Weights of a small mixture-of-experts language model, trained from scratch on English Wikipedia.
Size: 8 layers, width 192, vocabulary 26579, 97.4M parameters.
Below are experts of layer 5 (counted from 0) of a mixture-of-experts language model. Rows are named up (a neuron's input weights, with its number) and show model dimensions 0-191. Each number is 128 + 24 x the weight over its row's rms, rounded and kept within 0 to 255. Numbers have three digits each.
Before each expert's rows: a language model's description of what the expert responds to; "comes after" lists some tokens at least twice as common just before its tokens as in all text. This comes from a sample of Wikipedia text that the model never trained on. Tokens count by the router's weight.

# expert 12
What it handles: Table row line ends
comes after: " ", "0", " |\n", "%", " JPL", "1"
up1:154114160133123094091115121130173103131180153121110146158119119121117120130151125129093114104124139095124139113164156161123110117194143149166114138133095146110118139103137143126116147128141155162128121144160132143121134183098114109095129172138102110098099124074131134097127116160139100105138166108142154105138093128126109110145152130083111114101130112127130119129108110165090118097167154155090091139176157146117155112100134102134104131164138145131062102121155176155111080162111139161109114115178144141120139110112150148147151125151116154177083126153139130142079133119133127091
up2:112109133109149137107119143172108114118145149111151124091119100140130130126128173142161118106113154137121134098131110119130142079175108156120116149133108127141125146137157125143106097139148096097098122121172160135122125108073133150100139162105150164151150147123140157123134098159138118089106151118119132093139116144184141107131082146137108107116127126126102118148110160141129147111139139114117137128105191131113180133112088151145141102114100129158150126141082110108103133085087134128141141093118105147156117121146186113102122180164150135153114116084134111123125154106144146018
up3:144114117147169097140115147125123159139183122124127123129104104158094113123119109102169099137120105121115102123110098163128165104122117149078170071091136130129142121173153102168108122182106141130147163131132126120140144189097105173126100131135137124113111118153150123114114105144117109119149171142146114087156094127145125107101113091090146133180127102116138117137106142113146100130130129106120144148142168144104085142120127123116179124048132142124112127127136147153112139120142097157114093165125137148133140168164117120136117108159125203135176128119103126176134153151135123124
up4:135112131125102129121105097140076097133160128123156101112101106135142103134138127153159100119129130130133117127106126143132131162130111091146123116114173140128094140121141123124095143118115133075113129103126100155162147137178134131158127137134125134110100126182101111141094119114141096165091135120095127130144094148132178131121121127089175133125129209119124114170157153056115104140120059155118144170124166094136120162108127133143118129181143115121114152104123107141165132132109129158167143139108071120133124101146157072155138119155112125130150099148115170146119130123155122074
up5:110123132188131114144105141132114131070154107148127137148111117150137120154122111164119157127158097135125114105157120120108121149126135119163095098118143066118113118109151109121110153145082119115126135129123086142103158146103146112132138123137126176182127152098164140155144164107098117134171111120108081103142107120114137172183131135099101103103117132155149130092103149115166134098147119112105118109117128148181158121151179117130107142132047135128120089126098140129197149116109135106150163133130142117155115100147132145127132132108092167117163136128138122130123136106197152118
up6:154102153148113142145072184133115153143125143098131167092145117114128160144126135126126110140174154151139108130123143123112095155154152110124171137107163133120126138113117131114166154142118135115129124114137106077140145107133115128139155141132109134075156118087107153155137123132114121138145091105156120140131111087201102121114162133134135104097103110127123114160124113127122239105143154095155103123124153088139113141088127128154119156092091109092175089164143098113105144133126064120116088113125150156124121134129134139114098110112134133157138161160111142126136159152102118132
up7:171133111174157178105096153172086115050083100116103143130130122122126119135186086158142140121135141131127144114159126120162100109134134138119104131136107122167180120125140159118146176111118126135138155109132110122131147111149082102139157133194103137116115141130121162168095131117094130099123160171132127106130134134194164114105159138114175102144152151126134138135135114113113106133114131159112107145125128137159098130144107119115167150157143150115136109122162077132107146124160078156135179124165119105133135100154161138142118111158156128121133123164152142098135128129136112154
up8:098108125156140162099089145151107112079120159137136154119108103122114142075066125152153124116126127091104140153101112135152091095120177145153184111163127096156122137132111123114126145114137109130151190107134150128124127108178100126113105135114139119144095108155111174148157135134176142186145101161117109129139093136123106091144137135112157119137134132136078174113100125132168117106153121116116121138105069129115154136160132101132175105146164116143109126110141152136109123155152079118130147156144101119104148147153134115120084145151098109142117122113091106160145081143126133106
up9:117150090117179161143127115126142164082107150133127160113108132156118135114124123146138118129128102090094138126151147122163188103151161139126107125144155169079123104135144153109183111130107118085088121115158130106140101145114135126121121187097143144147122116134150139128065092094097166101111118123182160144157107135141117115144137117112138077144120160141110161139104154158109149130118094141131171115148094146143136132131128107139142144138139122137159093122115094134121151144110168101121186121143118162138125097148115118115137161143103106098213107129078139118151135135139126114
up10:090103151131155064165068124148094093115162161121121116105149139098094158144126159121120122122131141138128105120148112127139139112158152089115115164115164155141165131097152129136135122194139168136111108144162126131121133108089117155083079136100124160137102115111120146146138107141148103090076142116074139130146152148140150132116132124113113143143139129138148083102103099137080153143156131148134113118141131142129165116124130116121123120103120166156087121187152155146124117156121125112156176119156082091147111140169136089095123137116138098085110104144152120132127133117118081105

# expert 42
What it handles: Determiners in sports phrases
comes after: " in", " of", " at", " on", " for", " to"
up1:169142130143149092130129164110133137100116080167107124172111102121157102066116143121098169122079130122162145070113155120129162162133125106119144152108099159143111132117123159134104135130126088106178115146092140141086117126133116132109120096148120097131128108102134112155119114193100114121122144160137155124080141093124144140148076123079153174135142130110114144127129119127142116152116130091079117159151118132156081105073105095091115144090137133114108138107178130092126108113135153140170146145144113132134134121162122146128125141075136123130137116121158145117127103092137149159
up2:160129077142131163086088110118110116143124124128096129067104119130096116156137120119127137142141146130088128147122141133121108112155127135099124126150094118128087104116121101157125165143171103134176129128076168140099121117139132087139104145095133127137148141158137146203183111123149099130124120137135106126170116126125175131163165089118142133171141105152151130215104157137157141126122124129140065158087090147115140108124104130153128127144109111134116144162150086148141087130125158166122141113180126144149119127122100122147127123093142105099092117108127115130114117122154146143
up3:106145124089143102133111119126135153130096078122115143129140120144126133066122110113119126123135148126128110148134155165120124132162154147134075118125132067124143082122113134138119132117122142120137086106136167154114146124117143142126095089158110107121122092145162135139165154146156128142126079129139150112148137135117148086091111139128138150106144161114065135115130130113132132072146137143127141170135097156165143124153115115151096158174137151118158102091116125095127101181108128195113084120109104228120143117096122154105165099115111123130158126125128172128106116127129150135
up4:182161122118165092105121149121123144109170160128149122140118145148127106168154141084148115092092139133131154125118155122138164138143098071091071146116113121100140109144102144140136136135117091118103162145125106140161093111123127132120101140109141155133161161124152139127146161107107091155117137137107128106138111148120112143129120093107128166131168137117103125157120133151116126155153072119149145149143155112112138144162167100178112121135116158098128185128145123098131138125094130093156111121097110112129204128175128109097113101067118126117118091133148114181160142146158128155
up5:148156116174115116121121114139131127108134118144131137137094133157143142101145102110198112099133096080132154128122134080186095134198103149113168154124091071088127121183081086092110137123118109082153108135086095148103115140161134136140094127117089095149140148118130119175121126105091131118110134137172089128145127124159126190119123150127136153115148137125084119110150135152156116129113147100114178169125117132132120115148121107115160151120137146145123127155139160117098131133105155128115166102101128093146155120119127129117147143133110133116120100134127088164104150102154144123
up6:136146143134116137147141147158155124159115117128169090119123112108135148135106100118122139118132103142152113131133120147132123102120155092102161078092119073116101078131143119170110149109141121092160084137136131111167121118138116076133158153102111129165102060130118166144157133186111122144093168135094148145121155074141179119118135131121130100137120147128155128154136114166076119168175138124128160142123146136118138118149117079142099155132130125107115134113118128115172120095151125159123152101124106113130137157154153131098143146134198116117123129119075139116156160128140073143
up7:122177112119114176138109121169120133125125166083114151126113106121132108125159149080134134093098123090076108164110145091126153127100138156162122152123128135150119139115117100108146132174122139117103110140083147092130127126135124145159121138148125110078123083135143215129133146093118080143127133151127122104116153122118132151127093094101111150088100123130055132093122119103124154115156125108122144155137139136157116090119125130156152097152082128137114149099144143163126111178138125145109126127143089129155119169108125129131136145131108122088140122129147167095158145066170135151
up8:152116079106061164116138146128058147143161146152138109142105103130133118107136143098094175167164123156174118085104122105151096103106089125147123099174111107110106118086115112131174156146170091149097131091150134149131120152120112143122137140108130121122116127116130098149154182101133122119136127136136186133107161148137112137135160115085157105162183117103148137138089123105138141117125133141144129154096151166139146160130124106113143149162136137138099151093126126131129120115137072137110119150120126145128127119081115122137169109116184116147140123126161142162115083104114127133
up9:112123116110128138107129121113165126106073125156124133110203135157098133116137132124116150113146093140083126113163160160112136144128093149122113133129124125140127081182128137089100130119155112142133137139108120101095100118081134118085139147140110116121146152142149171095154137139085122170121124134118131152123105145124152138090115111135140139146120134077104149119094139147162234149149145107156098124139136156136105130124104098169131168109164149174112120106118111122144108120119120102145141137084125121178120192139116144067148147130120168130136158141131127150116124126144117155
up10:120158096099067126102137118141102128105096132141165131168113099100139084101128155110149152151093109102129121131144149126161169094164228121116122136102129127140136157144139145105116156140142135103166131085140156147169105208109186108109133114104145169101147124131142138123109097131115143148131102143133163129167149120093138148150092130133132159122095148158129181133111111157118157165121122139124115112156086117117145146138106171143113102124138165139145114188092111133140131117141132123116100135119143110118124156115115143110155109108115144108128137149111159142132091129131158124

# expert 2
What it handles: Main clause verbs
comes after: " to", " he", " also", " He", " and", " who"
up8:099115157103095145121121155080158108141152128103125152114148133116110135143020132140095140147145121159110128142090129102098113103129112130111101122126103143096107114138123154133152140139154131150100106092120156136132109136123103142116128135077164117125123155136149148127144128121128127125079143057159147137106109106122128118132130140162116129156122150093114141210137118131079082159114145134129146113141121138189124120164131155109079124136105141122146139120149102106115102110124125166135152112127130136116120137113179111155105145101132112101114113149043151110113122109162116160
up9:128168129104143135115148159113145127134110142133140089125147155126118158111154128130128125178097117115093101079149132160113174154163073115159158175160108110141113075096111095176137094165139157126112129097125115060085106110125102073090114128114130142128171148133123106125122109151143127155118118136119120131161136150119192139119115139106118138103121171146095140125130101145167159148128133104105155128089110171122147125130112121154135161118122126159127092131151154132111141103170145132141142115092140112169133121127097144144134151130050119116125113119129126110150166136153123092
up10:143112105161120127154136152125127112132084101152149122139082118139114154126140164144128125100110111114111072106112161086181145127144156137128129101107120142114139091161147118120122144132120128142121120105121055107157124133125112131151137117114126123120126088132087130115122137143101122158149136133083139126137117126120139063145153122103085122104136172132136125093136150150120144166108114030154118125156165122107157111172101105121114136080145100146140100091117128115139128139131126189140164142084144154093156115115116103140141101141140082142169121127119111148139149141148162066
up11:133131155147168165125152099133120115121122138163117114093113130117153128086150146111133145160087149146105126122160113086180145094107092157114136123081181168094189109076136153107169148142134089124141122120109152129131101131132119093099114112131142112132135154124079137098139146149120124136147101143153123133152133131126092133136127109098130145132117137143107108112083156134094163114126145126122113119140127141139146110167123154119134163126175161140153112140123142083157152154132069146147117144174137153131140125137161124140134119180146163187125116153137171078159092091156103148
up12:101119095104094104097126173146141141083123114111095121149149157119129120169141153128139128139113107134117105147128134094105122168129110129098123122097067066098104106163139087114153133087155139137109126109154153131137113125102125125103145131113142121145144120135138089132125114130165173138124129110113158115149165155152125144147130133178125172086139109146129125119130141151100113176126129151106107137140120146151113103057122097112096172160102157119088170102136125136141175160076117117107158097104094163146075142140107167125131092105138119116161107142134143128131146131153077132
up13:086165140103137136098154154129116132134151100122132172133139100135142135166124125106116106166157127095181153113139132175121113155104102124156125152097115132121034069161114093120106103132125119087111126110119128076103166080117114122105124144090130147125130078141149130106135109172159142178146127117128164124144079099121146125164140135137113119164120152129145117121128151136151107116141135130139138090102119083136185147126146188139123121139133103151088122108116145131111141129108159118142158110134169102134148101148124115152115127115106142133112112133077155096147140149144113095
up14:135097151129132154120162143123078116104105145121148078132112168143128164109119120132123141131105095148113104122139152088124144127169154139117147119122124163132156130142109071126153132150116098150107110118092143114082124126124104068082120136181145180113117115143106112110086126143135115112122117106111121172138119121151136135132113162075126138125113150149105112090093107140105138119144106096123086091133118168125088099091187164149124146089120071111137143109116142134131160176148134149135136116141164134098125131142128109184117147149129201091125135110126132130163100141147129124
up15:122121122152125149144119106162103128093140129104137133105111157103128149137112145133112102101121112134139122104107159147132115134122119112109191113113197144089116130155128135069096110134145085170164144160080124112092141101144130128096158138095094106110174147142133087114105138112145134133096101086078158165148124136115160108161112127119123119166104168099100148124114109129082099147109148142125115108105152123149153107116096110116119119218143119146099123132169142165098153168138139098106147137157145151117132138152117112146083143160140125163145144109145133115100123150128104112
up16:141138140142133137126118121120103128135124106120133132155168122118113088121091113147110117098111112111120140088168152125139163145093130107183131164113129172082121130089093110098151141149139123143096131077156117161123105116125104101163114119134104133126108114145152113075101100142147132132136155055150189152142076161106115113136129086128155152113147118124106121116119092154130174143095156107110141099096103133100120100165141099155176136134146123155138121105119143167178147132152150131135115108110116130116144113062153134129184125075109123163117142138130141093136112100125127131
up17:108160072144146117134078184140117117166111134101161117144136143109125152128126096120109177087118136117109130105118157150153140156139148122097150134120136146089125159123157110145145101115139153092145104138135121138144149135147166133145090132157138089147095122117122120129099135173117156125096145139163149144137149079118104084118162130114089118147121100174120137119123090168137082104116154090108136141126128101145100129160123085136159096169126119086136150121130162151118110155095137150106112157188087169129144111110157131174169117172159121146123103128131154124112084139126154136

# expert 41
What it handles: Given names of people
comes after: "-", " |", " by", ":", "=", " J"
up1:159169124135121142148115124109067136149173138113131121156140105131148125128144133082130130141112124102154139110112118170189136121122100083142168118133121080148064094108154102133131100138120107085099104120159132135121146118116198147123139128145130112114114089114115111137139117110136142156143094179101118162116152097138152124170124124102113097108178124132102090182126099106118169149113134098104126106083116082161136124136126159107158174101149113152130101143139128149121122149134124151164090148140127139150128144158105161137144085135117089091123137127102110122113114132145124081
up2:113148101108128115131157122103135160130104056117102085143077122065144068148123136089113134144124125123140136128140127121099157143133156090114133095151129097138168159117131098139075129103151151152149125093089149150160127144102132128123142118151141103137167126127140119135099151126130134135103127127110119087103082120153153107142134149124147183142114149119162167108121124133077146131163141132124118109085135129143151114149141166119174136125086102121144104163152142070129125140094171104130134110144150168127158125153153117173116078136136130061119119117120162126110141126104138113
up3:101133121099120147071154154128130112121119101125122155119095133154126139119097152109105138128155114110136104116125151124214100110187164144116139127101138085150100133132127157132143087130127125127130135152091113103093134165119179151111134164088114145177094139089128132129190127132165154118083126166112101098101127099135152104144111152148114131152142128157110125177151149161143118103178143117118162117141124141123132167135109155103096095178122138118122107134102148123102134143122129089162122143102106136147128129102150184164175103123124126123157149120131149112158163127142105110
up4:154115148127135143160140114095090143147140136156116109159132123124135171120126121096152146172133134154112093140066108095129129120117096135079128108145148139113115144111125121136131090126152077110099157126132131104135109156153107160110089152147129110144138087111159110109130091142126019090131139124126113117126120135129148121113127105142096119135146140151133100164085173123103113130135106139104089110126133122114140133154149185155124121159132104114161106165146084177119139118148110147108164092122145159153135129158110128104150148160141102125194137167134126129068121133133137141
up5:135142115102120119103097156096112150080129120144121106152108144140162153075137184123182124136158124156154129106092133143090165117164120111105146104149109123156134140117132113090088092103131104073146120133146150152159154132104095136130182160081156130143106135155118139179149121122088140104141164109138170094120124126105102112136085133138133145155185119122142110099154121145097152083121118114103148165135091101131129121139141103140126157099127079145127138136130119128110151134110124116123119099126104123133199123126165101123110137113158106126143138139110151150073142164152112100
up6:146138109154109090117158113142166099142116156091109133079119142096147148142169159098109138167118119119135074119149137128156105166111105116129115109113122147101091140082139142128142121133156107108164131155091138129123129153138095146133102141094100087199132122108172136116149117125143093131139094100151105127150120155142114156104169101126152081165108128109156139152136147154112123143097130152125154130124110103145179165142142117117101127160091119136084142160149143122119139156072133092103098138154147105128160125104154123138162121118135166156186105094142133101147132160165133138
up7:090116161137120136134126079099092102154134096126163148171198147146143159100113145101141161127121153065121131169124141074130148148152124122130121144135137134114131132172114123119100168101122146102132151114131168116134120125136127128089142131135132103123123099135118152123135144109131104137130137102107156137149129104121123130146097127136144101103159089135165096190116123126116124124203134110117113152148117135114150122116194100132152126150132108097109122137144082136180088169113175105118126071116157179090104134135119110138129114140101126131170092135095145118144096150111131097
up8:141123162172099104126122086126126139117088144117105137098153096154107157146117141121122136122129138117131178157169121118134131138164141112125125125075164161134139099119141140122137095145184118118149136153144117144095133136109074085129119137116145111176145122115119113166115125143112137137153083095163104096128127128162126145105130119141075105132144136149069112118143150160154095150138145121126125151127108129135183115142128184137145117132085168107123140125113144107117128116101131114089123126116149119171129131152090123177153122168151083110160120173118139134166094151169079069
up9:140156195136098147105140119119136112090144101128107106097116142119125099131129137123138131135117098131156107127114128117163158117129105095125123154088113087144118121098128144140119156123161128151115117121103127051166130121140181140078104096114129113127158121145122140107090093136113155111110133125103101098106093145172117170152114146152151122122090105121129140141114152099163125156133124123132153164121142112155172131110122127119164116108125159154113155144125109114133125139133166191063110105117154146176130125114118149121142113179171116061107181150140108084146144103138098125
up10:139123128117144114129164139197122140124118111148140162136111095155090120155138130105114119149166125111098149105131150174138208138139069100132131176124143145070125150145119157151110133140126134131119132138151152127124131144101136106127121127123149099108160103105121144096155128150152150084116141126191101139118129155143155138103112093123106126114156150170152135132096125102105130139129160117118130139126146091102139133132154116096149112145150151120144173116133090088108125084121108138152067114118126136116175160144123129133203115143102140121136115131104165110112138145126073067

# expert 23
What it handles: Year century prefixes
comes after: " ", " (", "–", "===", "/", "On"
up4:137101142158145121154095091111126143098105104138139163134126152104128153131123121115122113112152102148116121129152109107152105167151175135123132134092125122134120175129192138148132102131064153096174112104156115154108142134143135110110103122068118070135152147111164126100104113085125113156132172096149144143163105118119159134127136145083127132135107143125079123115103136174126115096109055107106082146123145106121114156128096161081160118116143129086146097155138193126121134149133143136115110119143151120140122130151127137136113137157140108132122101165152100173157092122109128110
up5:127135126146134105136097133061132105145116117112130181142165088125153114155186071131137110130108159114100107120149135126102122158165089148133080153128138159132059087125147121120138114118120127100104140110126101130120138155081118122139124174108152136134113124138143167153122108120143097127093144116162090102125125046109156145122145103134125090164141137103145153152083136119128126143121152142118153159131116151161135117126152144188136138137116118130112172123117114141108121177141098110167115135116136103152134099127190093108158146108140147115145128160126094154144111143091137137
up6:160181152121150137116090100173128146124121112164130113092164125110122145143130142119166144104138120138140094087161113121080177079157089095137109101117133149148130155141110138126094125153154076096150159146140153131119083157148120107142125068148144126125140134139152122103129116167138144142108124124159091124157147151111149102108139123133149145094101114106147111110122114127119114121131126142147136154096105141126124142087194115175137148112141101105117096157132117098142188142100147095110135110146140104086167168154137107106131132076143108101142108111101139137124145073129092142
up7:139124077149130129150139125100136182121142109171150148122134145127114126117114117132142125113124085131143129134138103114180131098135084114103121118156136128146130146166127099145145105135152121079096134183126109117155086204068103113134154117129146180115118161109149114112160113106105131130116134118132164135143108158127160154134144173084127134175089170135110146134087134122118189098167143155144111125169127093147144129140093109084128119106136138189113138146170089114111139116112180109150125127148152101122141093132110119121128160125111107123110134150151121113125107163131103105
up8:122144100099148113119132139117147112101150132178102126106126130119071155138096141124169142169146089154131142149132124085109152161139102117137128133180127108105160094128118116110109104110074154087138159124125111109108140136112133149119155165134131119136192092127136150143104144158157144117139172087164148157132074142117159103132083102095122105103106161114130125170124102158115142116160154096138091075100145113168112121164149139110158149146113084118107114155171134154137130148139133162129111110101125147118151152140105159133151126110137119126169152121114086133126140165173128106
up9:138152061133138131102134128117130127123108149135149105096094132141076092150131113127158149090138115141151127151130118122126143083134135151111125078121154090140082113146100122097110138109078179122115151144106121113142128120127064117130147147112129097098142124105111138170128112121178096163121096127104114123168156127102171155146094152104135161162093141096146118112151132107136138133122129155141141151118098083131120142111147134144127136105134114179121073161106141125118070139120101150094099100113047103165131153124105102115149152099114112103136110166125106130122128100131137148
up10:082114088133231125137088133104141130176135129146146107099129132135149121121114104135133137163118105114172151119146129120141156091114133096118115112092166137141159121132133065143126157156147121177098122126144126127110125144126131068132122126109121121132106151139153149099115123121114115109126103091106139108100149148146154092133114115123116083166149141147122174087132135157109094148115113129100109153166128170133169115118126132128118105111111126108192132147151112128121104085170169128115157153118120119169107120132138156147126104142147088105144087192130113150127117138150132163
up11:131135086125149141089129139092117142126118119118125139096138123150178132136142115117161108174135074115092128116082121134130121131113177106133101164173137124126110113118073150081127133117107056126167164135082126142093126169109143116151121155107078124136122130115169142157098143107155156180155146143143158112118114148166105153122136102148132110098164123095142153117090120116137111118118113143138112123144132099110151163116122131127090107090132136119053107153114104154156117138122132193114142161160075129134164128114109111120124087121105119121125129103153129133160108116133116129
up12:133097138123160112081133160117102073123132145119108140198144134133150104094129114180119112107137161139167140137132108103179104132108156094138102142152150136132146120124065107067128133104139146105116111084130143114179125088146104090113105131123110122106119166135167118116124125111101121127098119125102162173085150093105142132134101135091103132120157147109108154120136078119129128123105156169128142126142148131127106150112170108127126117126100161121122103096154132165118110122090106123103133117114114096117149186122096123112116104080174095121146116118122122137163144161169145124
up13:112153213139147102146080178132086129141135139172110122116126114139123132125130148109164127106166106150134149135100153148139099112152099143126082151159104146109097078170082123101093135105139111151139105117136145125106126186114150098117131106126121116174132103144126119132168133068161141150117142157132125100163122111121096146154122167146120157131110118145139115165164096104144122125160129104140097135109135170141062134145175112135125153140135101106142141080188139141104148114117127122124159134080147115143138120127120126115144100114132136141146123138100135137130124078108131092

# expert 4
What it handles: Social-domain adjectives
comes after: " of", " and", " for", " in", " with", " a"
up1:103136132114102132099134112113152143097118124119123164159133122116086157125164050121120102145176099130142106120169123132099117100134110165132123092146106100101153085144132112146123112144089143152138146147110145094119138114116121156111124163112181122124133088111164146104094154123166082123148145099120127128130118150131112117136145121146098114148152182089129096152120081126135136107131141120112146136138124143145112133100096139148107069185177123120150126108116170153106094118156110138123091161149151138122125132143128130091158087157123128154117163150106138128067163116186136144
up2:119124138109157152106124089098137091115162136165103178134168172148164138114140100099142141158125124073115121134085132159110157140095147155142143140152133114162100124145118161150158124122092141145175126147109130138171122191139134106135133115117170123139150122104152147123140098110077157115126123145084151123167135113175124107166136149128124141100143130109112105178122127122100126126133122125088119147148116120110144110122123109158140134147127144105095119134116146157206136151076119161116127148145174102123122134130183101171138161131171157103107119104140141110142155158139088126
up3:111143155153125140140109159124054104114134158107133138104133127140122130124151128139093136128149147079178162133157152107111133103138095139123138145111085112116121131166131139161133104110143088118149113158131111134109133118093114088094129101141148094145110143133138162186160133146098129121103127111172103136181082119107155104112091121133142110152125183117138110136151125167097135162148143115106142102134156115097174103127129102120121115092131157128100149128120126121103191108081103084077156106138154130144149124155168108144134114142149124116105174162153180111099131126115144111
up4:129163093094100117126141120138113098100141135109131147125100131157114120154126119102081116163107115122126113141148158106104179114078108114114164123119129146108097096113117127137106157156144121086110127150128139147151111145131106108169154116124122115140109142126116127137145096078127145129111146126117108119125116100133106150120101092146150145166153192105128106174106144134142108123177169104152130097124131113139174140151134127123114140173134135118054127111139113116107130106136102077084144154204130148140185119186173117120138111101123101084142171145136161156134116133148154121
up5:154125147144139183142145122137088128114123160110096111081133158127098122118103098149152138107120138172110145153148129170114137172146134107128106166132097113137118101133172185144118162124118051161081152125143110091139102119121114135123077084140128083156147117108122148092122112130103123148107147124146143114109136090068155154101087131134131111153121119092115123135156145114144094169144143148125085135132145128129157137142123120154152116125123139146093141142116137084131118129176149160085141084111096121128148112115130130094166123170112094147156164134084124160098136146137132132
up6:144096165091097114122124164117097151136154120115105120142098113134145126118148127111114128114159121089124102112112145115123148145094140160159138109147126141135142115118102060146185115146153132115130119128083143129133079156125151080185122117123188130125124146114118120138083074120133112092138109116106146152116116138113158149095144140107148107168126154097064119127102121114146141129179116123100139119094118085126154158147119168158144144152149134149113127175116080109124133161176116152096127156135140121110086139145139123149145158120118145151093148128154154149153119146083186128
up7:131138129126123161141148107144146154129126098188108149142130092115120100121153150142127143142132117116115131108148178159133130110155154133121133130097182118116134119121156143118120147165100096184170109143143186119120120162063118152127094167122132171096162110154134150154093128086125147129101150107109107121138138162126161151136151141121092106133175114194142141138128112113116125074096127092132148163142140140107118124134109124147159116161163132118135096092113130104110163109107162159130138122112131140131122165107116144097118115117157129083135122108104126201123087085126095140
up8:158131129148087125140129148135094110127084170115117139161100134117130092146125166118122147171133119125115113137123127112106120132123108086103093128120095126164130137118146123140145120137095128140164176145137104079099121094152117115119144147121164131100158062102177108159118111130106058154124121117111083120109064135115124117089136143153129136105158129144136133136139140125101112163154159109126134092119112108180128090149133126108177147118101164178120142118155115130090131164155096128102118072129125102124140168116108150131142161145096157118156122127160101120130181109097157119
up9:113122137112121140112084095097125144100085116103139138124115137089092072148090109156133163116160162073129162106124112118085132113116124081107091161143120126122126099138103168144126122121107173113161120128136127163150105122078124106168132134111183119147143108124129093106133109117125133130102098126142117090143101168116132108107133154155060120124140097106111155171155082148139125156139120100122120137175157119120161142168122119153153110174126125127087119109111120123149117106142111083136160124147138176157148092127114110141116115148144140141111120154139124144185087142117141096
up10:117143167140147163102150111133170147148150097116135152134127130101107118159112074154090096128113135117157085083150095147120136111118127116080131115109085144135105079108095144150130155109102071151114090123133119129133147149119138131135156121132116096134127138083115111131115132154099115115116160144126186126141119123180108162107148100158082145107125094146083100125125138127126172143097174138122096108076108096139155158122121103096141130091150127131108109143133125099123107131122158159148153156131115134106126145135087110123174111085161130143131146129169138171104122106189116125